config = dict(
    d_model=256,
    n_experts=80,
    d_shared_expert=64,
    normalize_top_k=True,
    routed_scale=1.0,
    balance_loss=0.0123,
    n_groups=8,
    init_std_router=0.00847,
    vocab_size=4096,
    tie_embeddings=False,
    seq_len=512,
    steps=6030,
    dataset='wikipedia_en',
)
Below are experts of layer 5 (counted from 0) of a mixture-of-experts language model. Rows are named router (the router's row for the expert), gate (a neuron's input weights, with its number), up (a neuron's input weights, with its number), down (a neuron's output weights, with its number) and show model dimensions 0-255. Each number is 128 + 24 x the weight over its row's rms, rounded and kept within 0 to 255. Numbers have three digits each.
After each expert's rows: "mostly gets" lists some tokens that are sent to it at least half of the time. This comes from a sample of Wikipedia text that the model never trained on.

# expert 61
router:098122120122131099138134157141132132155159145155110108146111122093116103171114110103132134119130132087100097110158105138113097134147141159127122122089118109190154159163133115129114112144139133155123119154120117140124114154097092123161114107126143128163136132122104122098175137091115187115140124123159085099119152138149150197149143137119123116075107122149145108146123087113108111183119100105189124150102145126181135131125140063132113088132114132153165135135146108120138140131103134116162155101058129144117131118119145124116119120080124172128115138141121145171110125151138154124080108157152159093066183099138109107132136106150131129124135116143156133104177156118152151128076152141117124138113122115119173086113143122109164167141089154149121102124113144158099104134152147
gate0:117183128139087102145114171137171150157122153112141116149197129097134133109140149172152134138135143139102091112137144110086112094156113173122097150136163110153136114103139104131158085151166157154120157141112133101112109105137141140146095132111144123129124134144138123122114125118117131142121129124147138153141097091102108148067151149132145110077121131130113066118125153108127107141108141140137121150131135162109159155076090100139146142119150136162103170114100121174179145113073115090176119097115147113137109142152108117140114138122094156146115118128137122119110150144151136150112098132151139119129138110133124131151146150120141166124150151148103150114153126154122105150098096181154107099192106136116121137104122125138119070143104149096156107084175088131186130155100089
up0:177106113133144140070094139134112094141134178132097147156103170119133183162145118130122145104121125125123148107151118171140091148157118156142150178118145125142137129112116132146140130134133132143153137150103156119170115119096095115150124140195138165152113120132112126128150102097081150084177116127086127163091147143129122155129124087081117095151146190122142145111125152167092126121137130123117153145094159089121124137126097098151128109168142137126118143118126117109152106133112143090136099133130177135101117140133087102137113148103083106142164138117104111169103116086125135190098149102130131154135129160160075147131183114136146124148124102160133149119150093169151110146153136164105125163131097153109102157135141132117123107134172081133124093135136133131139121138136091
down0:148106096130204082120129104149129141108109149116145131126184127123140139111143162115133111122143100127148144106140110130131166072160093144138146160148146130147132131112133127107119104158161123134158134099131084128160156118122135150135118136139133151103117132108139133142136146132179156083151132103127136102121128123111137126132165154128088120107109148164129128161138150122147099126139127147170146109143139129156106104129101142131159188169116116086138148135058134125156152105100142088130101099130152163174128115130082153091144167145150106068086191130157105134098115129131128130082150192120074122072125094133122139120143165144146080099106139136162110098114112132101094119117138119136134128139107131160126170165137116103135101148149126140140099162092128132099115122158105
mostly gets: "|", " Born:", ");", " Died:", " Location:", " Released:"

# expert 18
router:132134150129113085051110135142145151215173120117156108110117145083121144094153085136173132122149117150108121092109118100133106137123083116140123134150146129142134130130161140097146111120096100174117144103119165128142108110107114140157125089128154152126116117131109136100117119177087075147120142141136099161110167161054095111063121129116113114133156148149143133158146120145100190132138126123106144149105155114095141145125124171164148144123122117122108130144117117080128115147090105104147096127120127169105127182149163091154147146218136100114129133134105107179142151162145114141118138105145113129107127124121133129122137152125131136172154136137159138148115128131135124075111155107152137134136123120156152142150144090093124130149138137120125133137147133111156122133152120
gate0:135124140128078176104160130109127113165146111115176131151108146120123162104148163116136176119147111178117137110123151144119157108113129128108162147102160125156100103165135149114129148188119128121162147081141139135136117108143141113139114114123144107115123183090106174163115139135134114147132112061156153172161132120146124123147091133096107164144140093142152169135133151118108170142138117124088108133123151069143105143138103153152086151131096134107120140132150122108078148106123154104169121164144095107131057151101146145138163145169131057092114124141126132130130116147130138119119106123149124113157154132125084106142147149148063116145090139113146168156144116171164092142161147117126129111134145112127161105148135120140145103097104141132107146130149115097120149111121154
up0:108129159137149118157103116108182123132087132092133113216154099121132153138130073115167078162127174134088169104090153156131137134141095129143108106102159093128120109102119129137140155127153100103118134151088134126151157115127110138146144111083145116110121139149138154138131098099128140153126154129131116162139109160140094122101136082166120148141150150153146092168149138154072147127105148125123097176110095153130124111169114179137137140147168137150149179123127118125139099106094139131122153121135146117157113126102119114133090087154154140113130111152151135150135092076097157152148098150109144124128096130107125115145130113147088112095121183159096096122125161137173120119150125144140126128141083161136127162135110104131122134108130130101137130128149184102108132126082093
down0:152115144118148140132089111120161172121194108101171078091147119114119120156092126158145128121161131112104070093115120104106150095107148121133099104107136135098122153141109107135082150117138104114096126090135170132137131143093117134118094140139146139126178122137115148149134153126096157119137126095113156138153166095105120114162147117124128170143064110127116109166154165124136123150142125137164134092137157136145150149118180094135108160136085118121132163160129130088117134126141154123113158093107126103125157122168126130108105098150132119129109152088119116056133167107124117116114159130131091095111176120148137148157100153134110155123084134134153106176137139119092140125143102090130148140126134133142117100114131129143124123180116135137098177053133162152113123160158139
mostly gets: " States", " U.S.", " American", " British", " England", " France"

# expert 43
router:119169131099139135109137115111144166178136127108156155145133144090144128159088135116143100137158146128152118200102165106122169162119080130130160148091107111136111136134131102103131165118103086185138110075140123084151135121124129095123117162101155124078125143122111141160103074164141125153102106120114129141130095126129091123173142104126127157133125159136099124134129120181070087136111122125105108092103146091137149112137140110111120126131131092107130164171135150102121162120158097194099121113163121125145134159118088104124129092103123140115142117123123130123129092137145123081110112145143127087133115137126104125115139117137100111082126153134088131109167131184081135104108107162151112104119107135100116128104127160164123164163098094132117156134124138113101130162115158
gate1:144139109104071153124109126129129129095105156125166073132111123130149103145092103081133116112125134155119146128130126144082144124100165130150113101115145101103094142105143082097095175130150142148155114132101175091152118138131159134105140160164158128132079103104129116162144102147137101153156064140137129155108144168125139079140138127133110128119176126150129152094114139118104107111109138137115131143130095144151155086112109078102141075115102166109152130103119108143093149134108066148092173117145126133147091161126110135090097129132150146109149116151120138122110156141118156132094149120143104117075095137154101112165140116110114112104150142099135114152155141133140108158116150133115106106163133117126158123109113111104116185148154130143079164133175140101080127121087132
up1:146104124162195126098150111144157122160162145105098114119116108122115158147143131125138151101122164115102125142142096147103179121121144153132124091088143124134114125143147138090146110176130146130147114120106121088126097124119122099100150130132139136153113104136166122107118155082086106099128158149145142133122132119160132116153154160121104167129138167128109126144185157190121141154168164096090070123125165115076135124090112110125147143119149143148127151111097156084153135138091138149116147130143119156154124163111107094154092152171145127070160083183136105138123154150181130117133152092104158122143135136088124115126118140137114072085149120150120138130128138147154140129133147116156119159137153133145152138176137186124122161152144102134094135135136160148105160116130151
down1:212149144165149100113102154094171117126106120128099125120146125118095113131094118139147149126108162143151164120179153132148107116113106122109139135097109135125123109098131126126131133130114168081120130147149165142123118094136146101157141121101145112137156116079091110154168105131146123088171075082136168134114158114147159135155115137132149130135141154149123157106124148088104162119139121127153140127099121114122144062163136101121122160100102197131163092147092111091129086123114156166120135121147149159151089090105097139141109111143174149157119125104129114132140088141079080109118133127131123106040142159143146093153127123124141128131116124134129089123152154167082122121113135108097139143143109157117136127121123142100144156123132091148109118150120118144105146123150106
mostly gets: " 197", " 196", " 201", " 198", " 194", " 195"

# expert 8
router:151176131163147136109111106147086110124131136105126126144128125106144140137094098131121117144153120101095147176130120154084099149111091115131103115106169106139166122157122132144082143130161133106120113129108076122112115132162120104161103152149126112130082131121115086131174093148071124135156150110139128104102122118122117170153150142093111122168188150152109123112137101133079117181145127151137114105126113128129094144145144143102140110115111186141141132104096101157140160100146172159155150105055119167167124118132128180105107117123175141098128151089139118131163137135151143176128103159089128095137111104111138126118116150116097146123098096159139095100130129118129119116121152137139121112131134111102132088108086142095136120111157159189162126129175126146093142143119136
gate0:165112132147149107099092117142102132122105138137158163114118103162098131128148094055108092134115144128146145143153166139076116111117127163131159122135172136149144119115131105150124169175144135143160156121129150111079136121181125097126134084145128176144118109187166112107143156131085142107111143144125139167135117159128142142143109109106111096121159188130137141162133125147131103114107119097104089126129130150151136116086132119133146145150128102150154129142086155145157131114150140161056138126128117132121112091150135114197118130109104169108108154165132165158162136131132117142067135135122102143127091087139105120164086127165192187147146133139116145142083102098137129108127138110119133141112123114173146125130141137124139112141108127124121117143151140117109167120149109
up0:117121160124105112087129142127097109157143159141113111154085150127133089091087108117116148136150118135108177181134115104114123112121137161147112123099113094193081119136138112160122111101129131132074152092155102126100124122122077104134123118167186137132098139057200085120167146134106097131104132105157119139128104113164164145118114128113140114147109120161112164081125159154138101146139105137142135137107142163130127164112122113130157130159161140075145147131148110139116131145132129110141130141105127084139142160117147142161149142142121130112150097126128139119154142113058127145135168144094110136088096147127176135157115098136108091142115111172127078119122150153171125141171125124114117118147115136121171141131132161112150150128114127086134134097130141143146137167097159
down0:111125118072086140141119150107117110154125137109114075115152113108093137094103130116118131163109144118142130183186097095122166146112156156114119127155160148130118127129150097156172094129129091156154133080163142142135142143107084154128151101143128140102114150104111155168113101106142134153166176094128123147161124095143118094102116113112128149106109121115141115134115076157141121124119151073119120153127160116107087130133102127109121182115171128144085143147179090100106160148126151136129115146137110116139134123110135120135138099118133088122114103118157116055168149114131137127118110082135096110161120141143092105167137109129143071118168127099150142116117121127150152186172114119123129130145103119131154135145124126165120109119153090109104098148098162154121144120168155
mostly gets: " As", " (S", "-S", " /", " Is", " They"

# expert 71
router:100108118141120154125166166093115135139115130111131130109115138146158105115094157151114136113146132054145071118078138093118135127087152103147165142080124103103171129102097140141084111131153139147140123139168136144115144107079142120164144100144136125155144124107060156129134124114117140124138094128127081159127141112127172125144146115116107109129107121134104088143114097188138145138161109096130112168132080107166176120140110085154111113114125174122135134135117139121138119110151158136125130118126122105127125120120106142099152135157167159119126098126105131125095085127109133087106105145109163108116122121171081148131090119156143144186106120140118139111179114115132117145103107107114134101126085096132137078096080103137149109044130131140157142146118126105127138127111137
gate0:115161144112127144151138128123114149141131139122144110132040100116135093145139096146122100132089149080143118117090162150120129145143127130104127079088145161090166141089119145109098109167123150164121128113089129132096111112151170139163168114136155100112114112165103139131177125119110150128144168154101133122104116154114121114102126165166159121141085111165141120151139152125086136132091126120167165100128149108113138110122120130176125154147150193103134091141107082165120107164102113135113123117183161152145131135143136131115091138101115161142116098111123129109148113128138125150084168149156107155126138122169145153123085146156110137131079097166137157131176138141107144108166104121128187105082127119111131131137131116128134154151142099093129124134149097134108123115111159
up0:155139135119138092136146118174135129133154102109098178129162100144124111171113108112110148108125111092149127120149131111121131148132113090112094124123118146121112184151104129147112134141137155096163120187105110119109128121133127149103145133135106120173156084165100085132104136124092171138190059078120101113130082146117094095102160134169110123160150122145086144116143090129152132156133125083132133154146144158134138162103106153097162137139131122146123130157116144114151111107104139175126128125171088162121117123148121111115113087093130102147185108143153153152148088113118114113142118115100105104097094105166158104135098115133108171120127125121120140146104127110104141086094113143122123161117097153174094131095106096158134106091139145121143115105149112098122139149176129
down0:146152137160106134147084078119174143131137151112121081124145147147123136119111114105121110109114098154139079116142081123130152128120135146131135129144094100142106093108137115108120125138090119132107133112094160148075149100105160099140100131109111118136104147102138152131135136131167104119140161167158117140129134097121153098137102143079106155118115122154114113107099133099133128143142136113095162141111117113143132150160104087148160138169118133137160113131174166145144170107129128090163134092111177112139130166100150108131153133178153135121153151153151132139146155156146136112123160097157124166103172139137103161137092165120122078126148143192143093137163108148095090184146078154140111150125141136175156114161124125121179139127154142155114111127113098174136131119100080
mostly gets: " have", " has", " where", " they", " would", " when"

# expert 5
router:115144138140093155118139134116064130148125127164123132139130121117145080149135159124146138125164175048155121140148142133116088108147120111144129100087147104106160122195117137125091116127135129159135148143118119119134137138097172128159108119137106137136117139110087118109145122083106196141100139108154113100116165111127172177116103120153144137131108120119119091142177139144147120165155092115185116115120133121174124143100121091129117096159124177139144147078122114118142119118141135128136170152105105153129134114132132125113096125107163178100137156098124138143124120146140114134108108138075144097098151127114096121160119149116140129152120127114139124129151111105131147099115150142101105120183099117119168062154127128075121142107117151168161098132119115084090145125180135
gate0:149130131149134171150158131136126113157111145104109150131136125162107129126188087177141115113120119152166145184110117155132104119162101132108109101133127139131120118148107078136139127147153146141182113122148136163158092077106087152144138128173124163088123103158129111163107096099124127183093116110153114143151154131101120089138139118119144101103158076129153128117140084116153134109146147105132140134103118145110138152112109105101096099117160124140082149146148091153103123128123113143128100158126168100129147121108132126152137118116150096100117132124131125127171139154144145145139133129140150118139132109073104094128129129185112121133120116103142151133165152110146116146093131125128111147101126091029146119171102172148110114115101118088132157160078146126131128113125192
up0:135117117129150121111109148124113113107121080118176117124100129174117114135153160095118146128109132121152138059114117127092136073106088103114183185117142183140135131125131148111086124099125138161117119161098085148132128129133136144149110105124101141138128145111113138132167138160162078145135132157088127155158084131104114109122088127119138124132137124186142123096077136131094140115127110088127086126131109114126144095096189125105083178139126130142151101143088133131169132095112193150151098141128142157100137113151141138135113118108133138152094134088176093158149166096092106097133126093154136140139144089113150123106145105133128131104154146125155114127136142124149156172124119108142113125180148122123088116159133120162147117162086118096115112109159137137132132133116099
down0:132177195144131097108138168110130110138141131117119108173145110137112141103202156145112142118114139181120168137136148146150133110151142115153151148098114129106137171141157144123150122094096102132111169134143127138158125134122080107103161127132114137108125100071132176121125116110113147084177083121079136124156121158186114124155105174147141148121103156103133125125113192134123123107095122145137137141168108111151106123149100129132143162126112146135147115140153134109150130169141117141156157075109072167102146141111137159140116187158122141104139117147172123137154130118113102100138129109100137129139121146102100101102124135069122149177118124134107098150104113108130138107163142140109145091136142150158136119099093141088148114101090111166136131124128133149155128126146103
mostly gets: " was", " has", " been", " is", " have", " were"